config = dict(
    num_hidden_layers=16,
    hidden_size=256,
    n_experts=96,
    experts_per_token=8,
    d_expert=64,
    d_shared_expert=0,
    hidden_act='geglu',
    moe_layers=[0, 1, 2, 3, 4, 5, 6, 7, 8, 9, 10, 11, 12, 13, 14, 15],
    router_score='sigmoid',
    normalize_top_k=False,
    routed_scale=0.707,
    balance_loss=0.000301,
    balance_bias=True,
    init_std_router=0.0215,
    lr_router=0.000928,
    num_attention_heads=2,
    num_key_value_heads=2,
    head_dim=64,
    vocab_size=32000,
    norm='rmsnorm',
    norm_place='pre',
    norm_eps=1e-06,
    positions='rope',
    rope_theta=10000.0,
    rope_fraction=1.0,
    qk_norm=False,
    attn_scale=0.125,
    tie_word_embeddings=True,
    parallel_block=False,
    init='uniform',
    init_std_qkv=0.0286,
    init_std_o=0.00506,
    init_std_up=0.0286,
    init_std_down=0.00506,
    optimizer='soap_variant',
    learning_rate=0.00328,
    beta1=0.95,
    beta2=0.95,
    weight_decay=0.15,
    lr_head=0.00774,
    max_grad_norm=1.0,
    warmup_steps=200,
    schedule='wsd',
    decay_fraction=0.55,
    decay_shape='linear',
    final_lr_fraction=0.0,
    batch_tokens=[65536, 131072, 262144],
    max_seq_len=256,
    doc_mask=True,
    train_tokens=453600000,
    max_steps=3534,
    dataset='wikipedia_en',
)
Below are experts of layer 2 (counted from 0) of a mixture-of-experts language model. Rows are named router (the router's row for the expert), gate (a neuron's input weights, with its number), up (a neuron's input weights, with its number) and show model dimensions 0-255. Each number is 500 + 50 x the weight over its row's rms, rounded and kept within 0 to 999. Numbers have three digits each.
After each expert's rows: "comes after" lists some tokens at least twice as common just before its tokens as in all text. This comes from a sample of Wikipedia text that the model never trained on. Tokens count by the router's weight.

# expert 74
router:461572455569518523421481427537509507488504535565537465487391465534469571527514523500600502539522516498530502434480399520569524495573443524488518496532485497496398457475483510469510388397413551490534464512440572453561512597546441500509559375482513490545491432447479572604588590503494402503535514400479560557518522532463519462453521481496462559523540483592437471508509481555514545579464455408582519534516505547589393512494492543453565455557410498530584507595550476563468461446488528499531513431440559544516510525569403505538481521491494469538574492420432555518555544480461533467445539494502424535493488450361504514521465523517474516525485589480496468566605592569510457458455505508600545504450532591520602514499504469486409500519465441507573462373538520600475488476481529
gate0:533514527544555503499453499460460503419508443459530453534427534554500563483505635485552490589429475470427542426476507586529460558565499501519495508474606599497513502457424557388510504421594557504519511498549568544425479589554487466538476469472463466534500542535432462502547515448460445464562581466420541453465437546471472524566489483489492558484522649500500527502552417526557470425535493407579450516494532586545435428536444450546573478506418484562510491421476539474438470531545564479551481534443549596550551506456480511528484575529520404543536566486483600528454561435528482459453486520490513429428544407508499428365539492484482478534559420461453435542498547477590510514463567443448550500537443528550441454511558523528563525579429497442524612462421435526578480517536489
up0:510510562607559519452516470508476501428514523508505464493423492486548452461521527551607525612508465414523490500560494526561465545577504551554549608519615529416452523437513563418499532409501440599582543514483537542449475566471444491573477557463445526519506523515511471534526592511463589503570600478439542511432441598483519537514516534490475447476493550471539510473453541507601549468591459500464441453451451501590422507457466512604492519351460490560538541482494504463480566498520521433531604459439590558432475446450413480567454502437493447543563555503629571439479574345546451445454492506556481441497511506482552434568541564491532517553497468414498517452475494467446475556503509421506553523487401485439523482470446491525530500531506532547479552512459446459539456540490424
gate1:476486504420440490442472538583449520453503486468435503576530512462488520498453458527531508546528563524539544444534505555553482494490500423445520476509499426518500553369543479513497522438576513418440480441503461456541558493511597541461491510495543464481440521521412501520530419352483503457524464514548449570504534562510443532515538490523542502513510453429524424453501641473505502482475409484490501516495488550548482528452569542539470426519489482472588578560528461536456443524509506629587552480615408537558516456413611492461513536570489486522526480403469466517549468490376506546474498535447479498527469508515554431489475537515448631611497524509394394423479360506471493509462478479471539552486527456477397492530555458487630504535486535439469568512510585414529660514490502
up1:523502528591561505548516462418539513557478505525561539437502473558497450528526534514471467451453448434457409564482495474469520513489513546574491537470506575521518448643475460482525490513427539547543566568497535550415431489465392467537506508515487511538599481465581454498461557622490482529447497460458555473491476454463596444482484484497460516474507555552487534540495371500521502507505536493495464482524526488439530462514421460470535565489527522537415419416456544403514548468483478402411452510400518468408436518622386502557495481448518510525432495578513531463458496501611561496528486438548542473490528508515437554509492468502541427377510467508589588564498631499555513523534527575568482450496433556503634499483428530524359524461507507553527441512474448551459346498515513
gate2:463541519491471475486551569529461486555494601470573554499468468484526494467504395539502579552531562583479456461456581464510553526551515493438463518479581498449408556522516519506474524488571533525531492508512503455481559557392475462512516509454485456444511514488413511515529517522502494508471427468455523480472548502429523504505472385549460400479517507525535441437427505525524500578405467486494396562543547495449507345545513552537575486599491497481591579474472380467430495352590463488520516497564496571453381528490430504463580544486544587432494550539546462583460469516484594395492551451452452419542524485543520535559631457494525618457578494416430487598599434457488480473483513549497490488530443466437527503485477551434499563428499590504575493466516485527495499437461498
up2:489622491497495459504535599532459509552447616456601573462464469458561506469518380559484516487530543578453470481450575451452563498532520504464488536457516468438415526507500528524506506509583529534455509493534534474504559546382485398505513466443514432473522502532467484509496533483506480506493402453514501506494471511507504520509473427558420448501497463476560458433475520579516501623426435502499423582562574532437543337550491523562556492587482565482548557462431390471500515424581443519549543502517496554400467512524424521453534516440553580447479490495522488512400475549501568403478528426344507487480540499550494528547632478536478565482647502434407442561546434464485479472467524525483491467530449475468541442444506506411466574463528599530564504493501495501445510475484516
comes after: " ", " the", "-", " (", " \"", " a"

# expert 95
router:490518434624484496500595479512511542477545556553492492452468494566458552561526467490630459518478498481527465375453522578508509432555465576511552464469518476381434467476477447534469404426482473481497431598464604414503485583420485508588566485459504460574432455454485532542555499539462434394496539519472544582453558549457541458461498429530479515436573474541493600455525432466493610577378421435535494496556486470586424485434529457471552482531494544535474519519528489527475486436574610389550539540459540514464488532589567498478485481454523508486577557413495497435472553496521585495501483498536470556524560447486445534558567530531604452478456500493528466536569502489496462455486429565514570557502412587407483545498449542502479475552469542500536479436488511524495480405412518
gate0:453593449463524473528531526558499464558528516469558478489545504410490511529650449455412504523499534502467524489401487539503412489538525510514461490529538494500525444425566472500575458465478447536428534499439549621451538521531466466528515531504545503478518428436370425500492526506420470580509533483560614451556548518560486484533487455477535446521504418469288486509502498525569600518538422528501500464529488507524492433578575501443532386471486592474457497524535440485499434543469512546462514495495580506513387489544523495454494412593550400512524534545457462410553501406580471482515441482500394419397502486475601548547496422551496441491427497423494505522538428486469528507563459458505482467512502450431485441521492477399492513401574566510521568498528513508468534570463561
up0:533441515527423537505514431448524533455455482578483482489417505601492519453351509448586489453569416476566508536588500538532601495505488507515481481493442530545526483554434536454422491555501548497593515518551458408596475539467605541482511453500470540505436560524629564532540476501539461421516455488526416476456489476439516541455535508580464500490515592573651512459454569477465429465481514443500472558505496494539495502457434538480489616564493412548568539493472550486489547400479513445582475477480440491521598553436448482518521621446449569439572455449495586622420498582472582548484571508498547539565511542491428481503443574427462552481524478571526556467458531487560497454471549536515510517508460570555547537486508534536503495551432449491512395489469485515552412433480484
gate1:482495642486490416522480436462496547420478468549501489517423551506528443495536484395458529566449415511475504438459441465489464568433595476446482464480525491394523450528449535516482555452482511466394460428536536453547545473497574544479470536485463434540535526464517521517551553516535499484567461509529444536440510453521467400444501422465551480449564464568547561497419503469525504566433476452579456480482529394554542453402423488539450491491464557481541435460501449508428429517490575473500497550501625492513517499532474504433494450535533312484535436453536559526533543525589511515477465435610516405474545481427477485612582550600448410528573518511472425489523559427528528531475510605537498506508415537449512545498452482506445456502413500557526558457542544418512499407418496
up1:530438483534543418515561550448485507501509527500550498551545548417469530464509505451578409566547557566466508518399418449517495520596438545568459551465462503600511541503622527523585510426505567491589483572505474508526547487556437530491532502534575404490463474471414572458479437540515443567440571516525502566547442525528465522414491552499542530531444503448445458563489482603463515482466563540465677551538497545482492470564614548467539526474549458506443450523539510476544524449493472467504571417508490434439409534524433494524523533515400460516394536549456361574587385444461469480474599450522440526522474531510509505483430459559568575502503405391546528504536543565496490507447512472559431527509510495435462436497500474501477475489505540497495554499536527618493476573541472
gate2:506529464405435473492544541561537484557538479514519505453655505614544535451526512469573456495438431549471424482518527571485507526561460590520338505341449574467455498416537400560409526569515503483539477491443433595444467521467492473489420539549479506480399567498522495499539515537581504447514455449533515546541517508489536464515536535499518534392556445474481535566485535599537493503569457508497556467435571471485526449519466554445489563513471534436445460439513536520459555508508506403585512422621472452442453409400474490482497473447504532453655482534511532492423485485541557512578528495510372456474534527497499535582492519547490511521528527461491545521543489446492489497498541487539515424451448548403466525442496545489452375522486405482465503465611479502469526552496494
up2:537452487426468493468474516561477506583541474513517516423559466666570550457524528506604485501432482553457475507524520575497483485504458495550439518395406567470463495416513491569465503525505561493509432505457418617475473493508502489507460620606504475466443533499581562480532534489597487485503491439526534493507494486497518505555538501571544488351524417451536513584475513575502548482552455467455596456451504471486557393485525543531425572551479544505411462452496481489481507493550498474550556504590503464461504465449487487489491422470443483475614469604540541547403444498514529513579497466495405518488666492505532524555476474529521494533578507515451503527531490480501505550479556530552526476419418594393423566424501572484435383573495424524492464467595503449447545538476539
comes after: "==", "\n", "-", " |", "|", "==="

# expert 49
router:472490407529476506460518483543516494490493581592427528462397465518572567540509461476561467496523555535489467405372446484469505481555453524512507469516426548478362506514427463529438450360468492481508461572483496541473503529551522527578636438502430509617469485504497552524558521496419460487425484486489541561491490549413552511467494518524424510479493425490550542541502501461484614529516465448543475521496519474506419512410564507477545507481521480523560561531545507436479487540513460427491509475544579570444582528598488430462424540486475467474523549435489546472596550527508537406511451514404444532443446427438449463480480509405590535456566554545487508561595504551490431486510489507486558534447500608475529521472494471553445459554497451472591448345571600618498544500502518
gate0:433463520485513586584541447436496555499498587465562548466540424559503375591534547479503442531421504545506484499530505556629387512484508560428493582486572392508471484468393508573471445444501490489454508476513511517550570559564517515516404435505534558457564564497523402543523540434558484499444532550505443497544511507444508431493497503415531486509533553382609489470474595507512496508507447481396541449524434487501502475521548437465484475483514516423606571485530455423540483545544554499439534594480547534478517437492488428516417501517483517497500438527501554523481418426556529539477492507487509428486443431528441396451533506490484541533380519518460530510466515488455538494530586545356517587502492505477566512387517478487564535470501487419468559443551490628477505624472506
up0:532491465515466503469451515517544456554490494510430549511558578491508487453417486429499598483443492529527471548559467492378622555517477457472531423553556501575558567580611436593528516537565503555439377581432538524416473534497539446489488539493478494564436511438496512497545482472410554555588583438497535476438543496487444574454442440488482455553451452552490441478446521510475462527529525543502496591452496478531468532481601481489417511496500434446518437528515518506488477457413480499498444518472461465526470492427407530504516518608633407507503500482590465451534633554426520456605584516538549524518527557504460534567366481521574536443542462496503426521518558517494520572485534465553470494407547538540420504558506481568437527518528612550492523525523562442455568449428512
gate1:561510517494522438561475461488499475497531529421471430455481435539523509500547542498504545646455523534463495572465462525411401512456517469604577457478492484489485458539509442507494519561524576532473535536478569514445509525468427523413536428512500589451562525598453529389493552452510480493446465507607442482693362460450550539467442504542544493597535495505539555428504559550600433566473501464565562520616553518555523518496531536469508453554529501482506515443516481395425573540478505377481533560555558439438409412424496430483547561448477571464402519540505473554443581493473529482456469527493464501471484557459480494482495512553587523493485539523480474515504471495542443457540552394468551468569505448472463446491396589532526515543498494476550511505509441500544578521512595
up1:457599526500567546472491446501480533411462477526473570407460445576540560523469491517473591582415359541482486488521475541408450556493448571459638575556454411591521606549461469480480506482533472519444514473536472544392519443462548546517522477594500488577445493481460456570547485564485538418571517543444408519397586524423472532523516555417519536481437510482583557507468478553390470540487543492415480494531461496478557438493483407446504529528455491465469492547416510412569503576494530517446427510460549572480515453540434536436442477487520430518469531520501646454485523459486522606408465496492500473481511485422511446458502566441514416496360538508469474519530506522495546518470460567531428494484530443560461597560518501486513543515493429499551508572484528494510441473535453
gate2:439518472494430520528455645493443499495502523584412471533461445487544496416497478488491481486600447428537459514502494422541405520464493528444542460586524353501386537531519538573577456465508415490526475516421517482481507451533430405509499477564485435446467482466449420482548560545487569501559423520545453533443421545482490544408451423538526532434486565512479502561545460532485532443551526405428513502560453505590445452421548441475479464546479603573517466449524425522444527618465492477537489564577545487478507465499422392459513512465440537549574422481460528565485495438444485456468384596494533433493473464407401545521486499440560562467454487450511556457527403527449591480470516474395515532499527506476522520457485517471430472486515486497539439475449445458494430571460532
up2:472520512565565464520503504436534422522401510487499460582481461520539439500516380504440558452457506353533450531582454441470497523533646544556478469573575503518520434469536523510514408495545510478511566515515593616475562458533483561448462513536500445506480515486496485513435609465513563449594529479495494538577461638467426478509558501498548452485525661549502527529476538424500615573523452568521499483457526482616507501548464516472601471533462476558547517458563504490510498470496458574569436481560475545545431494549464530482501468522576543505507443381521423572527511520473393496415508546494569537512526397531406494466462433396505526534528508463508512561491491481505434569575444557461519548542463503454489546502419543434512502465412494549486490454481551447467581446471526
comes after: " ", "-", " (", " \"", " re", " T"

# expert 36
router:476605499571481522476501434544442515456465492593443477447406475564521513563479441499556444531440529581506452501441474479509442468603509496476552509551518546462408449502463489535434387384405541459456402541446519573521439519540455458517639402504488503596508503447497502552584508487479459569488474430480472503511447511375587398456520507521440562551531467556480492500474487477436590600467448465548468532517462487573401429398501584466507533488484466522600446534527532555466476481564498470523542497531540501402477502516453492481502477446476523511518565453509567465533575419530528464505466535435434547496472429429420475534483488450484428479544507561439467566587552495517462523488540556527577522475440600460495563508509483513460459535524422508589461380564541603469540482506550
gate0:554456499502533440451563462448475434570515468518478562486540521472516498483513588484536550503426479485513420500439593518452480484444493513593516480472528454440448505559518563467541517481454525496563442538513470523513562440521495493599471521451600464564401561540491439478492536449515564617530523515473552490548549595486517470536442518544553502604544510501485441400508515406500479469456534517442530555609495505474394565593509657472469585521464513474565421610478464520631511430432466480550561533505484520466457453414479517496496508420613524464488492532497483466413570490503538451472419467476530433496500487566445480561441536521424466525570513479495542466569550560474523487478618532480564534495500520551461519620439541393516481501599522493579447482540467582552461533594591
up0:478527534447485525541519547563527535515502410549505532500507508531427528509471496534426430493511541466495521515510506473518478482488516529470495516534499504374414597476516477576537463494515510539492497521522605468433426564495600488492522619485389462491577461429536419478454423457516505478525436546563446503441495441509468463462514501503497537395475494495536523478527510498588431496596631479496442462424515532572479486506517472507483643484523456460520509461516545475544483529495483419601518408532516523426515498454568508522470508521520430487572393471560504446438475490459467492517519432537516532383479458544499556548524490535568552501428528455515514554409434439421596470445480531509489537439468530376366482341532427507469513527586380520485412532553531522447505448420361
gate1:450484531513562469508567526511525520568552354530508488514495399459580544489537562495340518500532439488522506389474428451537445410563495468587503499469509592461396479559398526490483437481414529547508450484533377407526489445489540509493383461502420522494471502516518397507453488462522556524520409477532513486449463514529453480472547545451494559463526508487500427622539503497522502567435527460543509494596455466445458533528486466515474518528608487439476571493527540564474547524501385500466563453517488501522565481466572553541525423506447465614575537519457523494506548508474474509468529396550422564503476538548675509491460542446433432477458492469513526465501547507486504458537487551388487498561445519447464437474481402524424484437538484478482388463526544551524432506567497
up1:528521506477459484447462514526443490469374607492480445512475574539488453489494432507637475500554528516484511611503589570428516637442518539392518500528506471507577500484672481491516520507596457435508527498462569596496554567533511534478545531463662478469518544544487553478488499558502428514456627542451513536563563480469576532522414531550485496477477492536493561424486494544513485412520493536436496487523586470549502448458503557442497466454359500517518487525435464452478512487537629572506475513451552518515464462533417418468486539495515555441480415504511438459440476518517539496505422621479535440510495426457451477513578496554571520509486449477431417523461451565570508536455479442550521490453575534542521572510491540541561516518422562546476538523516468452421549421450477
gate2:474471417510600581516542529514440464520457513463490488448381535546488455455494519444471471438498558437473537454509479443503381478383547481488473473522472486512484421488597511529480443485531546491479509483563486534481515520529478393511568439626532439536618421551592530471518582608514449448468441454464464486536448484464579453417628570468503521497526580435468440471495419441533520537444498523450444503545483557470525478610415561528467525531483543500449483485525502612539541470463559408535418520537509508450523525501562547570523482477496493473522486485508447506491464505467463513419506509528502554465518524514487579550557505548454483422539500513588597550515468452508328549623577403453497508508558454487531488481520477489488589461511412472526533399549470565615441467457514
up2:503517584483394396420466521500522562475524534518480495547645446494499502589526541606499515539521437507498509537532504507472582526583477548442516500411594487488544558511431536472496514523494414563516497535483623527518509518448487571516443523360473558432458532422423483490483457446473544546521523528581548478442522501501428550542441456496501484504520454528453607508490543582518500496588469512532574501441566413511451487427568442468519497475523484477495579517421519406497438517470446535423534493586503486602473508519483472449489579540500519567510481559474569441471534499500600469516481455471490475520451497489459429474468506440522522608450558559384423488432513484459639466356431563485474533480488553546460529522497489516501401588503555481419479556485495429415564560522421
comes after: " ", "-", " (", " \"", " the", " a"

# expert 79
router:505554489577504443430603511511540511512570550535428489510454501574446496576507514547529499553453494485551473409422419496488479532505467564512473453591432482450378538482521514448495506409467452468518475567480548415506471602431471567542574401473491522621366444490497510505577428555529537441513512474523566540509490558425567519459522480523485509416541518544584628534513449534537546490386491485599517572538482524557366484545446520436499464458462571499439468516550416522544428464623531509472549470449574481530468489640537508481510534412492411514505586460531513465492615525525526501518485488520492431497491523412436424490561483497524489534525489508455524523540513501547523520427471565454542564488504576465555497521442564496490469537455573479574506375571578510485496486514498
gate0:522576494489496541423485436475431529520518474545458588524515508512431479504541470532471461515551543556477503482444462452446490554506507472483522537496580453441424459545495530520538505436525495536501594460619466494481527532541528352514511428483523495538442557448474554456524488455440527482572474495530537566520424391496663508522522495491486446586550470331528461476519432513616396439481519514509469501425513460596519481565442460455510513513413388455494503528460454550475424549595540465466535438400505474475503429418496511553401498504626487459470550468525504481531389517449514538514506571457496569422494452395424492540468518481485388510525408496479443501489455507469468449575411499494497536479427511504494447557528418431470592520560512602565504434530540519490473534520550
up0:533454462495563406539478510499473483490491538492439427518442552469521475559456532500518496546511530552595456516537554573542472550588502487485427440482389503511525522432540479510498538568430435449484536506493550551601495480507508548453507583502502501496545484496542454515524430554553516567448546507508516476428596574536341448462528547494432489400416523575521569499426559482411585523579475433420552516525489473355472536413512552479426507428476531528469474482561470485552551534373445434556487541516574472463515535580562485452536550579382493523506486492521502488512598487605460459486498461530421425514509535576510473477530508514485504442505584487509478502518543533544597513392611527501511525515606476541528514482520520550626445436456494424394499548489483468587468447448469
gate1:542507428544510515496498548482557606503602459418521413569484527519473538521439461584507452491405521497526571480495511465549510516537454524557470644587481495495475547601568490449516497438468482433604516497430504496507528387453467508444520513540408605483536495547450496426513523491525553497486522388467460449555540512591508541413502528502417567523501530459485565489425578587483463451488487501455511490480487665568474483472547538526482588461490564543456501501376460472572552507566504505504542496533447523503536406593509518432525486599486553557491432486465505509536396569494496498621462492482402467417504455452523483494520603411379550498507542486537531493551475544563493452418484472559453492436542548479479516461487521502528502589546539468464486497452454399416521497526425
up1:530479474548504487460568545480596574470626489426563443565519511478436510537442516587487457464439512570552580478499502464556491496548451517539483602544503487531509604620553487476487502392491527429622506505475462493487510372500376505501527552551376589490453501506514515443531555484530500475466539437464515446553533475557508511429498515512449570540498580463541587504487474623525459425471467519477497502520458628571461535462522510533475574448455558590462511468481460521545562510554489529500538583542465534527502360551539494435516522516452501539474461492445491549567348535497466527626505534536493469450532473472540473480544609389424520498484555505485609440530441539542469477438449450514437501456487516479476535526501485495488506605558557496474525472483498394450496513549421
gate2:458455471508505503442510453502538620494545542497509551509513517384415542554540503475427537442489507471499513521426500476491503442513494407483429428558500504531493465493445588494518527462516563480480537657488537446533383442497420427500522430451519457481449525510486459513441441553484501516506495558518471488404520535554503561526521558498545424536547589535553421379532460390522478473418521540465568540494447498556398488531472435532521500558416531420511460431606447424431487503477453562516388509460500535568515552592572578456468494503463579482510533528544506591534549539483482499559486623561509447503477557528573481531543492537513435417503470399484552476499524535451544485511471461438472530575519498502491484543576491416558490531394534459496399353589513483460548537521589
up2:502605490530513506635526538496530378481501562561459468482531489511523462498606481586573473464470435577407486588445470490484459572418492497499548528534518609449464543508527544484502473486574436526543475397558486467490533505499556573502491540457445488503554430449478535559477578408497479446487500513496492463577494523480513414474556461497507583419539488463502510610662487557474528574587373464484496453555587500423592490500529491498507491463597514539475463533448580668499636482483551520492467552479549502412452447465525495569593472365607506468482545496442462464513505471478498522471473412459546566525494462448530524476513484439440526523489603511547534422529497493570433476471460516499568459472473536479542513512471484531440460535522425496510530539490449488463446474476432
comes after: "==", "\n", " A", "E", " L", "W"

# expert 65
router:517529507549527456458505465583448517463449479543442541467424440523489487478525486457588489562567530511590560442481446499600462567514468546481524526549500551458466530574484473503440417430368466417462472516460524483547507552480443575518499482459487537556537487423539611528503560514552543499547544468454586498511526491429528434416584472496421600478563445548579566502472497529492523528344453395515515483482380429593394497421523536489553484473461527513482535590610516566476524436491455454464569497456520552552507525538478481529459472478444465416464486473450507491569551467475548439432518473457421503462470443429500518494559502464553519503517553413529512569530525572537473487481473561485539554416412531450533606501470547472414494544519513561527552412600591618518557452512488
gate0:491481482541559552559491439535445367478515553437537518519494467531429551424476388541530475429486448512455501563605523495532540558476493385485502496461524527529499510583494498416500464458471566503501433517445434486511484502506541494562466488504498523498595540574410512424507549373486516505531522488514491501475502496556560444517544526563567541497498550470555519481429510408477567488454436509363504411493468463520505524534518424505547468473457531594575537491519462485417570535421489561514509468494481478525436517419517469492530466476474588429463505531506487469538412562454361464447542489369549444468393390538477512512545479545464498474488549448480512470507458505425538515509467466485514561517476585565481578543418425691413470586484478425477444441518509451468524425613544
up0:525506528477428510513524534513467506518385529568475474432512451473501405583488554523400463488507544487490492523550610558499482510401498442480486526502513512367574520531507506481489546502453409489526528538521478426511448437442512469488486472490504451487423486418564405530445455514540589499457432489502511503548567546486409439461488527400450538540510451566498606514511463520529467620518574510517472478462516496393435448494475509491440653494434534422442543441459512530522529472566465352492488461540500545522477515494512489507443535515518547476540554446470471459423648528471529484470381492477455537461488499503513521411482424555440518512530512643523530460543495508511541539562487448465527421624437491543396501536518422460558472473408461386499409530483500595487507462445568
gate1:479465495507488493526460451506478547515510538451446568598484447511527448450533520450464527576503496509529571475573401615588433564410514526583431571469548481392519529499530467481510423520496504491513427493475447441415542478515532500520552407442411590539587469537482536499465488477521483578553528506478514492517451525523507507548488482451485533475486451501456555502499545510561555552576428552535483560518563391581514501528556522453520552449403544530478541511437479594492533422521570505543529385503447502599487418606491498512529370492472482476533507550524322472544576523503392529489475467523449477512536526397432498531542446415508493577517562497524427461549486418502473561535491433520450517524542589544472514535394375510502473612510462498503504552480474527617569487540526
up1:527535437538454502478472581490529453508513485534594410420587537507485527513446486588509511441497509485407412493424568388420516445549475490442526424526469503546484439496519479486444576517510479480502593556511554526562471596500430485492483521584581426478408497485511473503527449512524529428450423484506480513514547487493483440501546545606512468533516556513618485493461466479438434496449566477485537424433462535462466453525462460555462499505581434485474464520520497409511433540498395415485487566483593487458543536365476489514521607449505489507496534431536714538487455464495593472505598509492622549456409497604524516496484545574498515511432514504574541544474473562522482446457441512422508437495501432491560501491501619478500508453473471474461483503452540491373459510470451
gate2:435416552518567329435485536526490574473370529444571566508510414557528471430522537514533584474487564514468479469534506532545381558503422550425466466497476545472482522555512542500457504498419438478467498515428529461534549529476502515457484448511364478542555492439411548491446531563549575428549456476495510504518487549450488506562525469538598473517485513547572463405603505449468604518429511383405526504508523474494401565500480437491484527394493569468580492547481497543500490547576477564592557427411562537435467543462536495488514495521535494454489505590552525499510470519516427387535496426545496461540454444492578499545501553468520526543587501464498458540546579504540472469526498528471524468632484492466441519466584616471492453439525433596420519480489486513502466542537463
up2:572583455468444671575510486482494414530613485584430396497463558447480503531472451527473371447502472479462499514410489442499584417526564450522498530543534518489517477483445473481506511472584572521505487531581462497494492463564491489517578549517588532483484500592590479502537423456500434502436520500507518493463544427535479532451463584464420527462484478456453493615415478527532434522567495590572484537468487518499602408538491567494474526575505403497481496477478497406500507441420561474453407540583425521554530469522470530508488551457494512490511497449454505536513516474423558603475494581475501547473494557471438536456495439520547470488421478548531543513513446519443555523481463428473470488330540545568521474581457434572532554548476605383564497510502493484503524458470595
comes after: " the", " The", " of", " and", " a", " his"

# expert 2
router:546533459624473505432621507479483544442509509545446529463482403474438542556567501480564464561464487514492453433426455582582551551547463530511571470572467522460462452532511370537444449388492506477448452595440516405520485588466427545586519451455475460564397466474516500545601530483499467487536468565459538523514578466441587430502496393500472515511592462516482558535478468442462550547391428380500473420523464489616435482489461502438522520492516610542542404591594511588529571502541578416503476493499558523507570475542518468479471518410503461529579577471449448460553545496504533461531549475549452527490541468483452465484496475413549489537503533507552546556547478547542406492491469558570564545478483485472522549486477508419457493486436505498510558437517536543418511489455521
gate0:513449470575532454484589531441513413455525527445459553500504433500546525506572539488536529481510567459515423443432489609478598494527433480388524450563618484479469487502502366407518544500594480497458504528460471506494460471550487501433531515512569511484458454598439462441562518550432588545517410518533463402522477478638480524491467494458578491547461512550559531541607563480503539551488546473439435526445394524598515523471557443529546524510491523551478458510468484507528465472476626478516474477503450510462479478552451412456427449487505427466559538527517500520503470549526438564595549547611533356494402504519519452475474485426433481485544479473447550578483528587514471503561395489496500529629555477507457508511514505454496519434503553419474553490443448496417518478561596
up0:554479475548468509544437447491510497531421507467537476475456543504515412560493569463509548560522479430551475502557526453554524497548554566490471438463479548444540446539453552614447486427455577396505538522552486455514443482460470501567443627522492449504470547437579517557426550497504452440445516522561517596434567471461487499553500512517501528556578485464462448433376419487554478464405435426521542488541535470508496436524466548454399507516448425494569501571479588492514512494564511457519461564518503414578621541417574526646427513535568522467453466561474462522492521413489488489453460409514505566518523516521543515518481470535530484508438542528545420416509475393459443544443619505425488521446528463555527522530361506456470439542436462503546466393479584522539469520473425
gate1:622652444609492576542528507519353508563534515498502432514535416475615459526524514489464538612420432518552454446535498559506494436430512450543484535488447565546456407460505478467514492461536524432468457572456476388477468578433475461534431485538449494476574481510546479524496529502495584488513389468438403525475493548552462541476502432525431493577498501475567543452441523460531399528466482587453557522522511492549496532575562548532466493481562482541503480461540532569474517498532469460590404437472547473518467551486447549421459511510480398456589430508500494456523575474577431433516566521498414434447550569533531462554552503545539551478536452479527545519582492413452519608510494459490601487507501515522623495479487560416517507606436485524544515504470506478521435506448510
up1:586605473597497554495561590534364512556484555545588406459496487491642476509507493491540524596348483558488465538614486504438459401467461444503457527534448563514458431466511510514512443473531560479462493553429509386461463556481463439531452446552486510485517536563483460515469599447545500547463416518426484545479570531456487554565523431535397522553533492491623510467436490467455488509436505532432584414474498516504514629596519506523474488542522497491487528494515471577480500456529461463565408454498580462532494582475419585436495458529453483464509438578470515486502529492560471460514563529464504521411486492511516447509613508524550530501502408497584547500512508404479497504544571410539576480541568530504571508453479564452528420488452462486586467426525521505508500513443484
gate2:470510547537522541469466463491474481434520522478542507517615491528502490528468506540473534556585512390460547501469443562560574497483436437503628526576506446509529528571473469413478466444526582506549521439634462487494467493513429568419490504515420532439542465401468417511554509467468509529515394537471530532450546410526558542505502398481517504450504486462550419522553496406473527511477506472593580540539533463493494416536449457513471504518468513509472572577498500482511499459491486540415541530571512581535574535456415462422570511468479510431451525597445507489591505582452457435616466430464627386504460501655428552559585518411536613436529512565566476504443490467517530471578503507503548473468493553556504483534533568548456517439452516458528491574568475481539554477512464
up2:536489536513530513493453480477473517531477488454570489492646517512471459549496497511440566526528536420436548448494455488534544553517430457504593465566481485484482505551459412417496493460540596493578490445618490442523464472520399582371495529499441508437500461424515440517564479492493520476503390495466521525471603469542539539503520447509571498410477491502520403516453506399517491573502516470555562607560622476461464465600451493495418509521538505479515520600503489458502523460506498498450525479535535556551625529443460442451521500509480495427523522567464503449567530607447467368626466472543573387502484492581417585548556542431494645489530494541585503506477456526509502480589487505540506457491521554584537441546496565500454511481399542477471503581528497504525585498524504
comes after: "\n", "|", " |", "==", "-", " ("